From a checkpoint of a small mixture-of-experts model trained on Wikipedia.
Size: 11 layers, width 256, vocabulary 29924, 37.7M parameters.
Experts: 320 SwiGLU neurons an expert, 2 picks a token, a softmax router.
Training: a variant of Adam for the experts, 400M tokens, 8247 steps.
Below are experts of layer 3 (counted from 0) of a mixture-of-experts language model. Rows are named router (the router's row for the expert), gate (a neuron's input weights, with its number), up (a neuron's input weights, with its number) and show model dimensions 0-255. Each number is 500 + 40 x the weight over its row's rms, rounded and kept within 0 to 999. Numbers have three digits each.
After each expert's rows: "mostly gets" lists some tokens that are sent to it at least half of the time. This comes from a sample of Wikipedia text that the model never trained on.

# expert 9
router:458498484553510531464466498543429471559526458513509564499534505479518461449483503555435496426513488532432551467533549482519499537406467561579471449528463526510514488522514484435432490533564458540541545463559525483556531494478492424483526424433484513531490420479532559559524483506530550466496478515525488507458510535452489485458480459522476468465491468530559514468538466588544536493467456551493530524399428472520466465525486495489540450506473495490461544547556496516530475458584534458571480549509469452473436416557490454526499411427520514438539523506505438562579543498482440478543564483418482489541505546548531539548526533510518506531486469505490559522511542526453441469528486558554496496438524532572565483552505460453470480517497460468507559439512514568478477544468533
gate2:494527430537535481562528464481507569520504501527537484415530524475516524562513487517511531434484535430552519591514485505481471500500542483591569500461516582464493554460533576452492435467554498504597488482473435562593501516442476469465509524524543621500508462560496464487495513463492393486462463500524461511551480536572567490432540503509569460455486464518444438497444465465476504471532464537536491518483533561513494528463488470419441489512444495497435486504557618501545454512510567499477499541482517504460496447524577534446508511506479528537530460568496477457500520471476530538493493439477528462497505502506448536509564445517514539440527510503471566579541542450510492461445559550495488492483453457517489504522506478573483491457560525596496559498480537481515504548512486
up2:504474451461571533568505530440492548430503490489523446460514567499534470537557537509492511516511541413378514538549443512470522563481434455457523510522523524470475456527533512462447471474497519542542464509454433425484541516540546495457461475498494495448491413546493576525537461481537442465476510471511517491583464492600543491489470448548538517456485519523427457513439435565499473511511467559509549475464508511473491512410480487556498459504470573481441466539519540535524559535480596512499508514558539473509458559528558521516431500550527455533452447499450531504502493521496476516470522451407517473546498487477515532531478462512491508464475474482443536524554554529499500434512518512553451425505526484558496473516533538533466538490557503556566437418455506549525427540507586
gate3:495469438441484570534541464546522480455480463597468470575545460434509502465503504462478545540506530562562519477551467445511548492461472541464432499439490542459504498561521487458550516476486538552510398517510508507526563542446582457493469498550536405569522534480471539503465530511405515503517514518445558512509492429505481507545539520465512500520437552536521501510539549489453459535417446517497574456407464516497477517440468500484533428505537523496451539470516434467517531542538505487542552544484461518520473518483503570422566444497494495502528485434437501429528480474504569514527463481507533453551514509553482587544532529509550475530589410509514521491511542429453552443505503496551550493532507517449492484447538480409547541485546460472483505495524475498542509535546500
up3:490532550426469450497420485517511536546503398526501528585552477529517537452542421479453500501478514510515493399559473470527515563532518544418515500469469519512584506473525575463431574542447496510441445531544496544462547505481559545528431453502547479539565547488454517485566535493488532467548482454497568498485550449514511514538550562436553493508470460520520494530493444455517464528519444431503532516442539559520523476505578538528467446490401410533480513482541474458458470497482462489466536483518561439435494486454481513488565503539492483479464527477453535488571410450490526458540486528469521467558485510508501508485440531492552572529518449505518556492444540497464515499513487482561478504535478484464441510566405500452493499518509524485528431536505441449542466542546468
gate4:439535492558465551483508507541486455533542479586456538446531521517576509514492510476418515480425528487470455466468496496471493486553453511518483477511484510534391518497486502506553476466478464540493515523530500482469496584485566476504480451468454496472482473442445462499503483537597580548506481490448473572549518413521545498456516483569482501507558527476490466624455542484544543501434484445487566509547468471564538572449459525489523459472492484546508500524533558488473450559531496430443520481477461471471517439514485443476538507447535590566539432528491519553454526487412449523460533443540488506515549465521453458510496601496475465478593438517534506495533453572402455496504522494467483534462479540414478485502508499515456462435488451500507508531539484481561473516521510
up4:373435511530483548512496544508466493492532463485478531454509506572553538523454547491475487509494479477520452467428473526485524513464512499549500498510497551481450476434500488529579405478515442565500506528569511530427492526455554499450523511473509420480461434456478455488503516572583522500478483537558544482483536470458483511471503443551551481519487553465494485543511514540516495492481499557484517527467527526547571474456378486488520420492570468475522529495508507537509538491505477483513459446471430550487472413452490444474522420458525558526553520581534492508542478487505431495462564522497554465551555490444475473508506566531485522491547481451462535464557486505414477516520491483405469521469578522406533511455499509525434491427541452514467528430537539514557454442548552
gate5:438511470578462481504477511516571470509478552490492493447429395532517496544434481513529550505510415511498470462457535490484459569529431497526510479501558513440474523506504504563482490468439455447556464578568491527564489589546509546555528511469535516496501480550568453445495516465540545508481457570498509466487487573489507426497484490533488521533516537476519472492441447542514542468484604559471473488428554557499513502500555461498497441525485520496480490509490488522587463471491591460472506522446444481490470525568438470432439517453474499406564508489562473527520524541487509485563572466536537536440469447489450472484542471508544544478447416459506439516483545478479524474457495530521568488497472468536456459480545522509479511527546528496550481577505466413567454507431523
up5:471564453593517531496502488499523486470511497472481553489477450443512467516429492531529552415519416526528517535496503439451439493535453445518541475529477565422584535526530523590469433434550479445574523543543486582548483492530504526560557555528524516558472445500560495520474486483449559427485402562516601454491534537519524448455498529529485482519551475462566498501479464551464454491483503591471500509441528479499494496469550537452446424560474483538478511490487506535558496550536555435518455520465555458538494485508457496452517509449531520495567518443549500466534446541460453495557552453473535529495544523471449477543492517535429516486418493468469471539576474542496456459451476546510490465476532441527473510532566441497512521527496480514497509501516489503534450567470519
mostly gets: ".", ",", " and", "3", " to", " \""

# expert 7
router:516489512483533474542545500517437502472500540419529476571494496419543529515465593527600424517515515459505556501468378444474486491535513513457435525477462488486503485552475510551479533540508554489529459455540486497445388431551513553522462524521513540513502509509512456499476444434446460480459454470542494457595469516500524484520484499466529561481546463429466445424499449569467488461499542503559572513530530575533542500452508527520550532526517518475528471545438536486521444497483518525478477553546525505524509470562552445392457466530530507492515543526448464562462523523463506553476511474539465461518479497546404450508450498513432533531538533490506512413492485542497500443562569497446482480466534523536417499540513492477482516489562556540442484540486456494509478479582535
gate2:540535444430557528507562452485488533424464438521508444468548524517460487539530534490580557590526514482482511457516503543413513449515572447425476518552548463478536476501523461501512492466496496592442505519571487512415518593509464519550544539543516398504555496488429436529539511514552511490560424567588517519511549503425526548553463508535547498443470539497531510508518543470513444457499458458494465527458487540418498464507445498522529549438524435473502549462498553480467423512493449507482476468483484464483505492534516429451542533545503527499515516546480455544519464499531492515513501440463389487506511534476507518586465544512510512446446500439495457509532529464466552421536499468488550454483459515539494542503496571523542426487509524536505517478508522510544494577549525
up2:581492466519492458540467497426498567470484458503456532443502468500442463527527503544541548480497550463496519514517502504532471514538459500478511443520492413481490478511544469539528520540439448508511514461511560527483508473506543481481469481529484477496478532538428454528465490556505493501507483466538530448557491479556495489541520491512508459495440477510484560427511490476504522419522487519565576492450581544508526470565516499479482473520442530538465476515597529485537512462388541452431566534499512468550452486409546486477572468423489455542532526531509475484458529547484505605441437475522584565524566544495481546437549517432544470495544506536424537494479453529473565530546506523460529522451504540511518519407530437612545489481515569427460572521525549481504519561466481
gate3:491561471462450484560451482460465510491511498561439502510484466469489527535497509530499528421471443493469451575520532482543437483532551534507480437454557504508459499531503544450503434508455486426535477572513479438475444492467473574534490549448483513541485487509522457558536530468521524450478525529519553471505528506458503524529477456497540468518555476513595526504494519477457497585506478555503526490509537582483449457475517612583503539510531482521488476559564529538543531465435534474503553489537416497454533485494501494564591547480504547542464462503532477498491439400529499506467514529520471519548551549496481471572479552483506513485589538452547532521522421511515536445447551414468421484505464478532501434557539523511521585521445461482572494551483498568469496492504392
up3:466505526544484543492544564569532494541433519522535459479498478514482465544518489523510563552537572433521500473494431548426497456505448418492501516473522476525503524474544485520467575493502521513457541470465494524534551486480525446544493473534472469560521602487486549476506440457555463486531520481480472549440508478484494573482505501532468514593538534485470470497609525532473547507556516479437459505532435539525517497462556455465436448513483617510522449506438495527541469560492510539526412440513549491559438495523515490463495522476553517480520496481565423443440530525498556524506450554574431532461471435522474486538518510575529496507476449532493510536463578527485484571511471551528431559479537451475553539493511433455490493500478454486472466499509498466557453594548584
gate4:553504465530449452510515537387502515482503571552463510462548512545550491515479450434453496522472554434358568523523453476557524491470444469497475479527469424518490454527508491560415474454462489566524470529444510472432398456531405484457486502519456540573523545516494470442525564497482515552502527454559483486474484487468514505535473454453536517500488471444571506576556488501493518493566439508533533449520462483491445471463482484473453526476437486543464544461508519420557458457529502489498473492464463464509488468482433411457536523504525511513410482523487531491526531455559545482528564533510506567453464469484472480484532486488554524517459533543548466458464570506468503514510479557521544532545511428510516546528475488595483449455533494489464496429535480474547501427462489
up4:498482494558492471548434445568537527557415438473448474565561492483506531522503556540512412452573521525502508474522495568472509513521487544499548418452428538565460495546487566481545553524558493551471439507483537528502518526561504515442529524452520463469559516562468555476532489489567402531482534519498438532544533439466526479477520483546477442464510535518519533527539478500478523436509489533528452505516544493420453480511443550519580486509455588498551508548624454435421513474465494480563453500467479552468530482500524555537487453529443493515479567527542530523500468530492450555494454491576425519488479502486566530492527486474484495520523418459481531473463489547489553426527571532535477467516541515538535479469478429518440559506434552484516513503474536526530524489477494
gate5:487512481448502585495497481438475505502374464489567517500488498468534471455521536448554507483438521459538521445441507443482591531498537500525550514525529503539426478493502519533464543494468511509524470480463476520505535460433486457452451442524533503520526509523475505471498522487537449458533463561546494557512452483486478460571509472499454473557487414485461483472477457500501551499539446550541555486472468586498595529530519413473571529490481512469475535543561468519560453462520558547453562517534493532550455502494515437477484465574509535413551488437463469511450469508477426562540486431562566487444491493451514522505445593524525541495422483502567437445472444533511558443471507480503536511482491518559462461489481437534489502435539512565452485463523534566468500525533571
up5:514448475492556524470580530639534507573530516557431463422520545498479526504475538542547506543486523475542518523520555576427563540474473470537468529436496532496500479490477492519606480507498524475526448524472459482459506554497473481528541570479491492547474531458546535567484519506520502471556516439503424488537544490529528457508403459553508485541487550463498474539579541525527450475449506516510495504454580582496438516489522492440498518451494467521494447523501518550467545473445527496452443550419466493473528561511492521415518557532491430527464573508475567507463454470531479502541589490557454505529556536491476553473480464411539532465548494531537466492466410438499549468492495502481547497494520502535532489493578510466487522520454495415506518483503482444433482492576534
mostly gets: " by", " in", "|", " was", " is", " with"

# expert 11
router:515531501486538441490499497459463549503456535442551494545475539538576453551437479502479509442588490460562545551515490540500451486495485443524570504498586396541547456542546557527465504474505538522479500522511498492531503501517561532515516453425528470573528480496519520485572520475450469469460562526412450512531425402558488493538508500457557494451488524490497546452482478461513541529534473439436481503498560418508482538508540449538416439560513516423511463542494509515461469471527470554525490539477448456510476438452550502525507493460468447576559483451556496453534506475525553481499525509514476530478523544478556437514428461427535470469448512540469563483517481481496472495432516525492535519508399476553475526446524406478536496492456516565521501457451539521435506466509578
gate3:499478466633521552462562468435515417513493575403537508536506519478535440478539486496469451482563493531510508487569416542546462523481464513432554482453440484527491527535467568587551474553496486479500463512474463591561522536475548491436470524492551500478489482561482576521528535504530453459458507480443443520489417521542467462449504474468500537589595481481465483481550569494512475544457420526564510503452491449468467525493502521531504480510512505483474474514494538507562579479463460477523563483530487500545496500471518455508498517515480507490434560506425497480450484459504540501464519463553535580473497395484430515549532504537521445464493583527535482497545484533464482523527436523511463496523557513527533474447506543481399564470503479456509486549457536432473490511525491
up3:523512489484497442547498503539596502479441474493416479472458489533486528502560466476436478470463468412490447549456581503407485513498513466456496507478497492516542515494521529448526513431486457481512448463497428469429529469431466559459526526467481469468520567507462519614463455514497516518515482434520509515481527513494530563489460464512450464472472525520606423536471513461522597471451511483445459499530519490449517507430557464524456534468478464523433516504448436513503449462520433519465572484467524570455512453513537471491544505504543508553542519562612533463507513554432427456532490439484531474510501506443429472545511461504506606512540465481449553460494576522466458498498512449559459525446461507498488535544506532445565453459528580505485506500459512527476472509488471
gate4:565543519461487451547491566486514553520483477491566522457480535537509514558462458489553518447509489505489460454534549478517475486517444471479431508523536437467587495456559446495600508509477550473422514498423532475476488534468483571464556507506479484547484460472537528451475510490480450452581488486481483473519497492501420558537472537454508573521512488490545448531545508516460517575521521546454504510478476542500468544472563465570528454570471543464551453495436545530566569428478466550485523500498414492440465481480535444516500588544435538557472510535510455581483508513518525473522575500534431464487460496463500494508422500483441517475472509541566497480495480559500495426447533560546510465480504561432565487548546446503445525533446523444418491463465432471490466456544486
up4:526548556437502537531440488440479541601493521512526582503478559476546486556435481445500539473473496443491510523534528440530452430515535453483590538426474515472600529447513489543533509534536500521441478484472525530490453567453484514510479468535474470517480504474485517557546495547540459533522500509433489466489422449482494587458508555515494492506510487576486527564510514510468485453545445472462496557525512515525464499543519434556486464507449529566520517507516529483605544525524528552487510491428440445413447468490504487471568531534436530532470500589493515571457430528498542425433546518489460538502462490479506466590534444433514484532469449509540486467542505479503424495444537534465483510495517458527484480528530469390563547510541480495424498477483474522480537465550542
gate5:527533450467528521460469508507491458465463479560379465523558479436523528509514477452542511549498439479502507458516459491459554548550522456577507436572550536546476479520470507476555486475503547522528513532495591519441462493523496457476529522519461553474563455501518513491454435422517496467541547502484600496551444476525520498482481463517422538547538494508599433519489459451505479470511485573555417422538562547543513480414500519545472514521452472592580443442537559448506499460486478496443515509492502489490488500555467540449508545486498500524565519594459480546425420489482409572465502542493516482575534504528457520511507482481523449485450501523462528414505477480504571484511542442462516510550553458472494525473433490533519525489459465467494519497539504531548513516509462
up5:498485483428529412545495539547505504441482512531474532538538473557521542499470523526525443481530474539432453558581435538454542522493481467496564587511558546525568555536485498534506558448503490431468447483522557526552496469505534423538456520529486511492509468454499467555481506452491454550509523505492509561457479506539488447419469548485497552494529517475480455486482545576517557501513516540464531527456530529501522501563459546479503488538528495464488502468439580534497508511523435425548513590560455501442502511457561509525517531422529520465534489515507467544491516460545495459434509429511507602487471479509495568488526606439496509513523452569548444486530473561454465497555483568576442483565553500518558477539566409494442436477576539495497526455506516524541505493504524
gate6:539514523496519488512565458534547533491518480469472536559506480518495541510539476488504477523415421533537534539503499530523510455562570482560513459411462507514538415504557499504428417499457492526464456440496527472535523535472462458480467533443482446501489507499523502459516529517499479503495490551522451437527445467447491557459431513462508561526548489538567498528471539408502546440490496546504505416437457440452436422420455477469551562567546457575528507430530480523547497562512449488510486489488524503500513453563606564495510513472412541506490524583509491548499564479459550484532507471524516535454486435497508492620496502501519495562526478526574482456514451549468452539550489477503475525464497493460513522482508533417477481513481549475509537608507493427545503495472536
up6:495521521499463508437441508532527441501535500558479506475532548481518519480510490541539451479488505430469488481431445521434462487412525490501409431567544538464469529499465485547474524548507506476534433518585461552437500492470509531481506501585452514563474503558486490506400500548531461471608546478489444487452568502491511562498507503557451424494504515463454470526500536554495481508404588465480545450512548551523488496514473560547535458458508463494438537549490528423510457524485536470507488498492508561483550500455467470469455542487564528481536524432486503441464519507473441545463502531495438375529496498504461458457480514453550454470438449459410554467538493506555543562456495534498494447508548497468523474499559470535531447485489507452462455408545537487476553520488503
mostly gets: "\n", " and", " (", " was", "==", " –"

# expert 0
router:514521528437522484519510454492550526491451486525471493439479496435397514505571386481533562451518437480535518470469526566565522454537521449536549558497545518481500554501461541491487466506458522515426395480504516513467593505518458463546451525502502431513558536578505483482544491488540547522498500541511541506533503488466539549498434504545504493453470494458556509550495518482483474436522462561510499539494464452557542503477545441496526514595435534530564468538558500497451505528536526473457478441461520566455509565490492514537518498457511421484446483488561530496480568460524498444536468464509582496460558499464509519482473441471462538507531520550444486537482439557461461532473438511512551563497619585519482454423445518469458471528467483450561497528471513499449501550552503
gate1:441439533453490494447520561486465506568526398579484414517530539506489504451521431468511533491560475442520479555536513571481508510478573447491464507512588455454525497469531594507477457515445447496525480457482577507431524468547538523545460495528470486500509501553451517533458507551456536443460441530520494543528517503521505502529472479422567490468447549585431553572445519505440501507486491527517579503546465505569527505507497483530467542525440521465526470497526525463501469560566532472500490555503500554465546516478462484477531491563533519492529559462529521479485440485539501385481476527474503523495539432461499458495546504478490544448585477515481532478531486482442523440539546567551511461473530492385520443471490504560463429457484536531488565512550478537462497428457477
up1:509536508545454492553455484543545540516509586495510584481526469428545507549503581476466470527478515515502502512433457443517424466565458543474450501426487536504543469494520416482452533507465546476481527456457427492569452503491511475456466453542518496472514575501502526395475576535498503554494501500503453424518597435488443480509527523493465510549499518424493494431573499520471507542565505511526488503445520555476505471466557463471481462478569460522463517430423486518471520468495473507459501505601504482543483481512572515449474425410451492478469493532476442552446542481485421535454484557437532532537455492473439500460529505513491496538448498511500424555533545532545538550494483510520529528540484530543544490481458491493499529575553463437472530513497525432542440540583503
gate2:549506497493466498466544495551493568536482515500470493474489414478517529466532488503548464533467456480501446534517412462487473572496569486525435503463587476524417515536545502479468423504472485531523421533473474549543528560449451528512518491460509417436584494455516467489504494559475500482551442489458539535458569555558550519519507511514522467485438566530545538537559486517449472524551459503491454505454442456500439507496430447508565532516520478465484499503488477485611479531478572502476538520543562506507473474481594498486516441498510422494520523515503441557430449494496470536564561517567503467444509561509560521567482465497547501559517517526484508442488559524486524556588471510532493517460510411554523536534452504557525508420495592550532490537517515467504474484451437
up2:477498462501517458441518539461530466559543446550481527568494574594537461521469525511489516471526550525512522556471548528494551474501425551493495565527436536503479497461493519475547484470549549441517555522515523493463487520549496516507455552468576550470444489527446528510451584468502460548491463514511483492538477535490462532435536519471564498572518487527509412394549551443461484499488478516462527471472543507518535555525498503564477473521435488538511537515488524555538449522446442514456562519491456528508468459537522439523505496506438576413521502521497556479576505522436489439423492500435473476530470544531474464485476529527517439509510451425561449480514469466389451443403464500520498431499448499429493493506534507460512540556495494473473579584458505457482554471509435
gate3:542518464577524491523470560480521545525510566476568478464496498455442508504429508584448546450492484493489501548459512550515454433537456516442536548482494563522548423515530520489475494509531489556484513524395528476486479470464493522519496564555541523543515469562541515501554497487459542544517541585413546469505528540460487532557573416494478514372522421448464514534533508461451512470490432519532452502429556511461440539473541473555488473489550440485476541473473431435484451482510526416439559483571420481473488459537466485478516578462497530461466525467564457522502520489494509547479484456433484504506495566462541419457557468563509515529462442504496469533456451475531516518488392489508494463523499453533500487528516470507556520502545495466523569509494537532544512512510475
up3:481466476474443476427540535523570542533441470468506463532537528529526499551495533482527459569443493535505415541507479430546463538464564466499479440480434462505459551517546521564517472456424453456558522450525493451510503526509542461471520520457394534493529573439443502490466455476471462518560417442535428540455486426534490490504443545502517474515518534479529507484487476469507556559472448472502587481510434512513475550453510516462511537515450511518529494525484573472492530572510482521494484510512537495491455520515478459500478430488465547466467460520518567428500458544559477496543539520492511477547440462506542519502419553458433502525546532463584532444491513533436465469549533545429503555513443456477558553457437570488475491493483522514573414504508480485495575415533491
gate4:447492505564543476528503455532527504493522498549490563517558453499571419497503546477484519487469509583532512472555477508488429471430508501496488477483522529534547506525551505468492455548464519490495468548433544510603518550514478510539440499478544489556494512524527535526460550519492484509513487451558461550519486582527566587479469484515536512465519535465469537482572516553464540522448480542455490460505453506464473497439510567599585540538520573484517426497542526499478524493518468533418460536498477499528448443599510439502524532521451494492475592564465586541495519493519485560477463538485511493539514546456542554542577602459460471450452456497590485441479528486463505562489442485462506511503495466473552460549502460519516439558392472486511458521482542473527520490575525
up4:457539484390517543486407490459444417524554529544566475449466498453475481540492544490494495481527521481553466482527507533569467518467533473538515544519474425499469426518537516521506536526501457515529488575493434488477540530536481503507503598522553485558492478525513481559474499507448549508505510505484486507464466511508569486509522497560465506472474454515538551538469518505436522559542473511522506547519499507534523463530497502501495517548508417439498572535507444588424510489416469526496514484477553496513501469489492464436532549524553516560485538573369529446462522503534496501504494551558447494516580502523542481515510484417595528455537577570514435489459609509510510477518546530432542592500515519529482439456521486455454559519476485462449446521497528482471500564406506
mostly gets: " the", " a", " his", " The", " an", " \""

# expert 10
router:525462533547504552512477495527510455546486451461477457525525460509502531527511425494421419519534415498457523404517441524525516556482507529507473514547477519457483487443582553534520422542559442474468581498456495410499486476453537530522532487539507438527438539527486450452458504538509564566443450456502455505477490503460448512537549580525488507503486570542496467532503488481520482508462463449535502473481543478432492580510477483478498518495443444460508583490498478600482519470450580477517495495510508447547510493461432467500559486488455552561527503419494538535468529474529471539496519480484560515481442469423523490434569515519579482524587519516518571458560513475452472498495536590543507546526512552543443540482510487583505424518481455515547475533546464539510459557530498
gate2:466528488500444582496529546533566492504488557465477543501494489478473419452438502467449520561531478507483528443587519434528507532541527460512416534577475401519480506552518463466498519542551510525476486563516464433458444495491531484482532445543454532522506401531466479446426488474522494397461500541564448450517427531484473482471466512465481550452464500522518467541422489467518487466525441477561484460544443480517512499472530515522549466466543436447518535493511454529534458565413498535447536499538544500488481419505574489486538498545423492487483500573535513542495547501509486508546557485489435521522535457500462495485538593526487484528483537541552431513465440502503532544533585545576455515511508465457488460524547499498516565527527491584475506458586476456533459530464481
up2:459412481484456575531452493467507455451493485511522590493552434502524503571499468522448490543514483533481527449576512520540437467488526581504505499482449602521545550428546468503519492505481471539538512511499495522422505551446559509484523573467473523450462435504435543542540607512453544465437539544507569510546500546468441523472500542509514580551527524547440463452546503482507480486555471580547451403554487537528550441521439512444471555495513530610551542495429487474527442488490584484496475548475437498548500491450502517486459516488490556547512543488469499496512459532521468522469471497457525513487527556521458599487484518468541510558558505523542494488527461450526496489513505543478497558483567513586469543474527483494489528511489422519475553505539481535527546546534494
gate3:579520459438443525507460462479471438571513528498461566517526471487534493530486505509515518592466478550426535591519401536488476484538557534576455432540573493569445474441546495461522540480416528507466485469469473505484538426531551548517465492494538436511426436430425459465506492523538504488520511579538464511448523483420451522509520493487519478391497500442559457492503525473533563548484468470514585499565499486466484505484451472562555436461509542518511484513583537511485445487433472467437502401504440473473514501509467555512457501503483567477464508497457479474477493448455479497565487523481515551456555479435512508488518534509468494472506512524530508518553548539558492474564529488483520548493454462498433558427509557437517503496559501534482478525559459505532532466519493
up3:484469532586497559536517466557446516405458517526574519484547523495473461511465504464547462472558528486532457462510540491564553506507471535486549448489436523507578488491569549503551492420521554493490569494517537522536519569523483527568492481539497544476526472466509628514503505425456485560482517517456446536510520517525527554469464550485533483583556478541407526523452496496505509431467469540453415486490452498539514457468481632441452474544518491473491483489434464483512486471551466535535475509411496541538466536452441537476466558488437481405518533516526521594481536456566542516483484479535424457559440531486471506554495490546465570502415478511452505506509529554513518527502493440504508453531476491492569504542478496470525523491487534525519520525448565485497462460497487
gate4:461582451464475533524512464526508439509517478556464490495480566452496530579566470538573552544536499535529438564521502426532510552530542523542515476478419541541466444471448500493521492489473473448515513499490510498523493553464405492486535475475529520436512476482543523540499501508469490483471467545469584489444524511477428539508432499477551477455582434505528424514495559548594556502522502476484478542532485497487516542592490436520502524490475524472487557490480561518459476564441471489495584509488543456491449507564513487467547453463431455467487541474509501459485524404591450477487458578506566467482563516528499503477501544535455418439522511546519514411567423570495427527535531523477532493447508512494541489493520415546471479492460469482480487565510508530467547522524563
up4:505415480469549445540503475491508476540560498549525444505482467524470452466481607487440501429465532435499483434536482519474496444449528460487455532471503454477512565530562455465529469477540468555525543472473451491486495530504547493433509483554555503540531516477482535502565505422522479545483525530460499538540494465510562479480457505472455499459471561472440503572443465561484471474496451552500490506487596535520523450457506504554586491510527517522519420527476534480556576501538522513507481509551441513486517430429498536488409497470484487480583428483476543530566495562446520495473528492465459502522455537462524435536461403463585507494476515518548482530389510435500536519453497478470428494497495476390397460512539507452513477508520534497467443458443529499456472458477520
gate5:456535480401505574508491568476503454482520516516539494470509494502473481492515545486540560516531496477548540487569434494476481463573434570438483472502498554492481457491434500433571541405489487472519469445577461597469464449529526546525510478508423415494456527525511496516562556546531522508467531528536515501480508467505545525560494466437480470489502596459500553450479561498491440457436484484477442490470461572509458456528523439559489509473503582449468510490500539511512512566424532500528520404561498518477456460467532366475479544427461455533536490509503498497472508489471482470501502522532502470521565518484486487526503529472542496488508462550515523485500540505502495470583447458484396525489484480565506604524489486549549542502463520449486473445499481549423467453519442
up5:514487501547459573550464460436467528496488448441489522508477478436525417478427501498482477518526476504531495452458462461530493484597551517442559415513474469531509439486506523488519471469523499494571557527476453472565484558488432481563565514516474502490551440533509457538523503472484459395511484465521539446545529471513519507531534501463450542464455565537435537480444414536519524468508471484508576474450472467537572521539522471445500514531469482487521486539473525445526506522515540516508474575530547422560463544449478490532463562479505491535582547434510484579513552528560478497452455569485504518554515468479543503483526416491549471464544508482578473502488459525555493444510486484527566502503538474495448403525407419509563531456550558544519483480544530522573531503528472
mostly gets: ")", "\"", "s", "i", "ing", "in"

# expert 4
router:584549569496546470456387466437552458555516498454536402487501444482451532494475532502485402480497556460524531427541485540514501492502593531467503524457478516466570494467507532453458484496551497546542459470507492490518569528515500481509445505496470487471458508432527503498464529483528426547497455449512550453540467547501459530515529476525490532517489424532503502507460498547449470485527517458483490566454547458477498422483466463438530535546511511417438493583520471518445449495467530514593526525517460500516448474474475562467510492472482525508589492483493422528470523522536523461518424471493456479537560447501481446516488513532449566513493513475474444527419516491498464541469495577481505509527615475495490505557511451409522429532580535551536475560503466481465490488423548
gate2:531583487511585515543440512411501510450449514517515478461481471458524460511466503507475543461499534443512517464439547480519499534518486485494564536469504538435529542492589547494461509511490510437576410540508468499512496477541456581434455477428523473503504479554501477477540517448475482531556476579472577454510536403536528513495497513533465409589537568547492427480440539538567454512524537468458476536473489478460501498542484524515441527484516520513449501486482525450508426573468471501460497541415524516512498561512487483438450539510436509451485489498479546484472450454468448475496527457579481460521521429446478521501492544478461515489539531384554464438446507565450500478509448518536523480457535480507490535480447446437452495515422470462520521445564476462474480523561539
up2:498530505516499498585551560450550471529436551635398533445489436568459441528480442561476535405452496517527478465542454523538514508471480547499513487532545437522534542520488469524454473551539453425493570499486484466431477491563560444515465524527465464457420468476490479444517410470516498489493428459520467493483536492501466519469445508456537455519531421463489513530523541403444560504519495479467457502524538517564466570446437433488468527536510525586527510457555462540560475474505510475478490514460474486453479452576470485528499502441554475497498476455494582538486533545528510482515466538487512496510527480559507450533499581482492574512527540497484555533543536460526459495468552528521569561498522493506534500562506571526476445498491478550484557539448482476486505529528474
gate3:532525510505492444496524582447475532525501536502468493527408537438548456474554473495466564507458477526458512535531414514514504444504545453444411491519554524517467454554492438547524584543541582568522598523577481423493538412468427530485450469558469504452507518532467470439462526431540533554519529428527470456499452487518507449518532525458501557470502478544447446473513433526458483543511532526533456533545448457540462523410507565439475537509495553452471428482559415558463520531514513606544488549501507529505442525501446469517537519441518518566501537517489552510519478443530477518581537512460478558483548572519500476517467488515529460513487489516446537529490452542511516524465513529545517535546472504548532469490483496526502526552466515505574497564515509548525486507468509
up3:568529492506428530523490528484480473540472526491599474486509505517424448551536506525451470480500479497502481552578519550492519429464534528504530493538444530444539457493562528459453515504578539462566467492432504496487478464474421510559427542472480562529487599524524498474483554479472531445459421495535444457452430525538477450487478528484536543515535548564552490516497508474506542520485507488479561483570492489589504584438500531522537539526480502468505509574477441525497536561547495423559486508480490465539518523478419540515518528485560542523522400521509499484540529535571419482568499450523505474465510520472450545469435546539501515537481440489559489487457520483577490466505519555521483528556555525431455485532518535501486450475467450532514482494572411591487533520545436
gate4:455476427501527524435520539416520512482517526551470520498514579484533524519527470509551529553448490559505439486487441438464529535497590460516463468566504545532548490483429435497552520507512554492538583540490576470525519494516557451565513504492595463544566489458437454476483522424579552523506526559498541526523488452510494528459524588469541499442526449491469495524490498432533484497532498502500562442521506516489485484488503558500417487475467515561461445501572492505585552519475488530448568509465470544509534453513565501480485540465460555483484518481470635477473472456474470492457523514471581501468541442504551500490518545525563446563411538477516525465485417471469494511487501540519500517531522444527494512425503514537472494547444540429484488546551459488500506481535412
up4:489528492600535514477484522465540509519455525471548523501475521586450509521518499556438554495431539513427557419546575528489537528501486481529534496461528509514472548497584536452490560494552532519461427477489503528506449446518573519586449475525540547447482463488483474532469474510552524448520529501506588486458526460486546465518564439517464491546508500490551461565443565483501492509502493439507513473560457439523535533538443478463514433555434465506508530443554500496543502500504539533435524536565497475489461420461520464566524543465513524498467464552462560497512495467536531450566472415485496574523566535592458457450515510455452516513452498504539485463484569521432540448520497475494549553424517488500456551569550510421526449481457448513465463510467445450498486470492546
gate5:450501406487510483472478554563500455493425531535479549525511445481537500492529451500570524573478448544478482567504454531433553531529480426547463511533548582531471522504514536500572501526479502428456538601448491467436508500516481450455544523491494530502537484450462465507539497474482543479521466526509523484475480458554572532500464504437491521515547512478526479541511487525535456497444522520510535508560474489522486556535525462593503544473442552546508500489518576539561529509476513464494574509547537595483456520517537514497463484544479529457515555528525566518398438434497459490468551561548472547491507538557526538511518604502559485499463462448438568480520483472486506402558538455549551494550474471528517483490562513525465555558459573447496466465495551463537471468563437
up5:470539487527526475456528530464522490513504472541509472500497454560571497505564562445457567492504431561431487464477525462512453451485542496478492470509465435557534433509501566509496484454481504430561469479515474546546458486462426521554560492474520457585544505578535487449434478528532506479442454528513491492491508578568426564546481502433431539454514544484538569516477534425465501529506471500533527548465519466579462472521477461521497453429504502470468493420419589529497587534475514488525524501522473523538444617413487492530473508595459515483500494520481463495508572536536468558425498501478491440505521482538487485470500523448473495476524554443459543498536480496525461455515532537563459547446473462489486418435448542572455507487498442478525521480487538530499534542505515
mostly gets: ",", "1", " ", " a", " on", " at"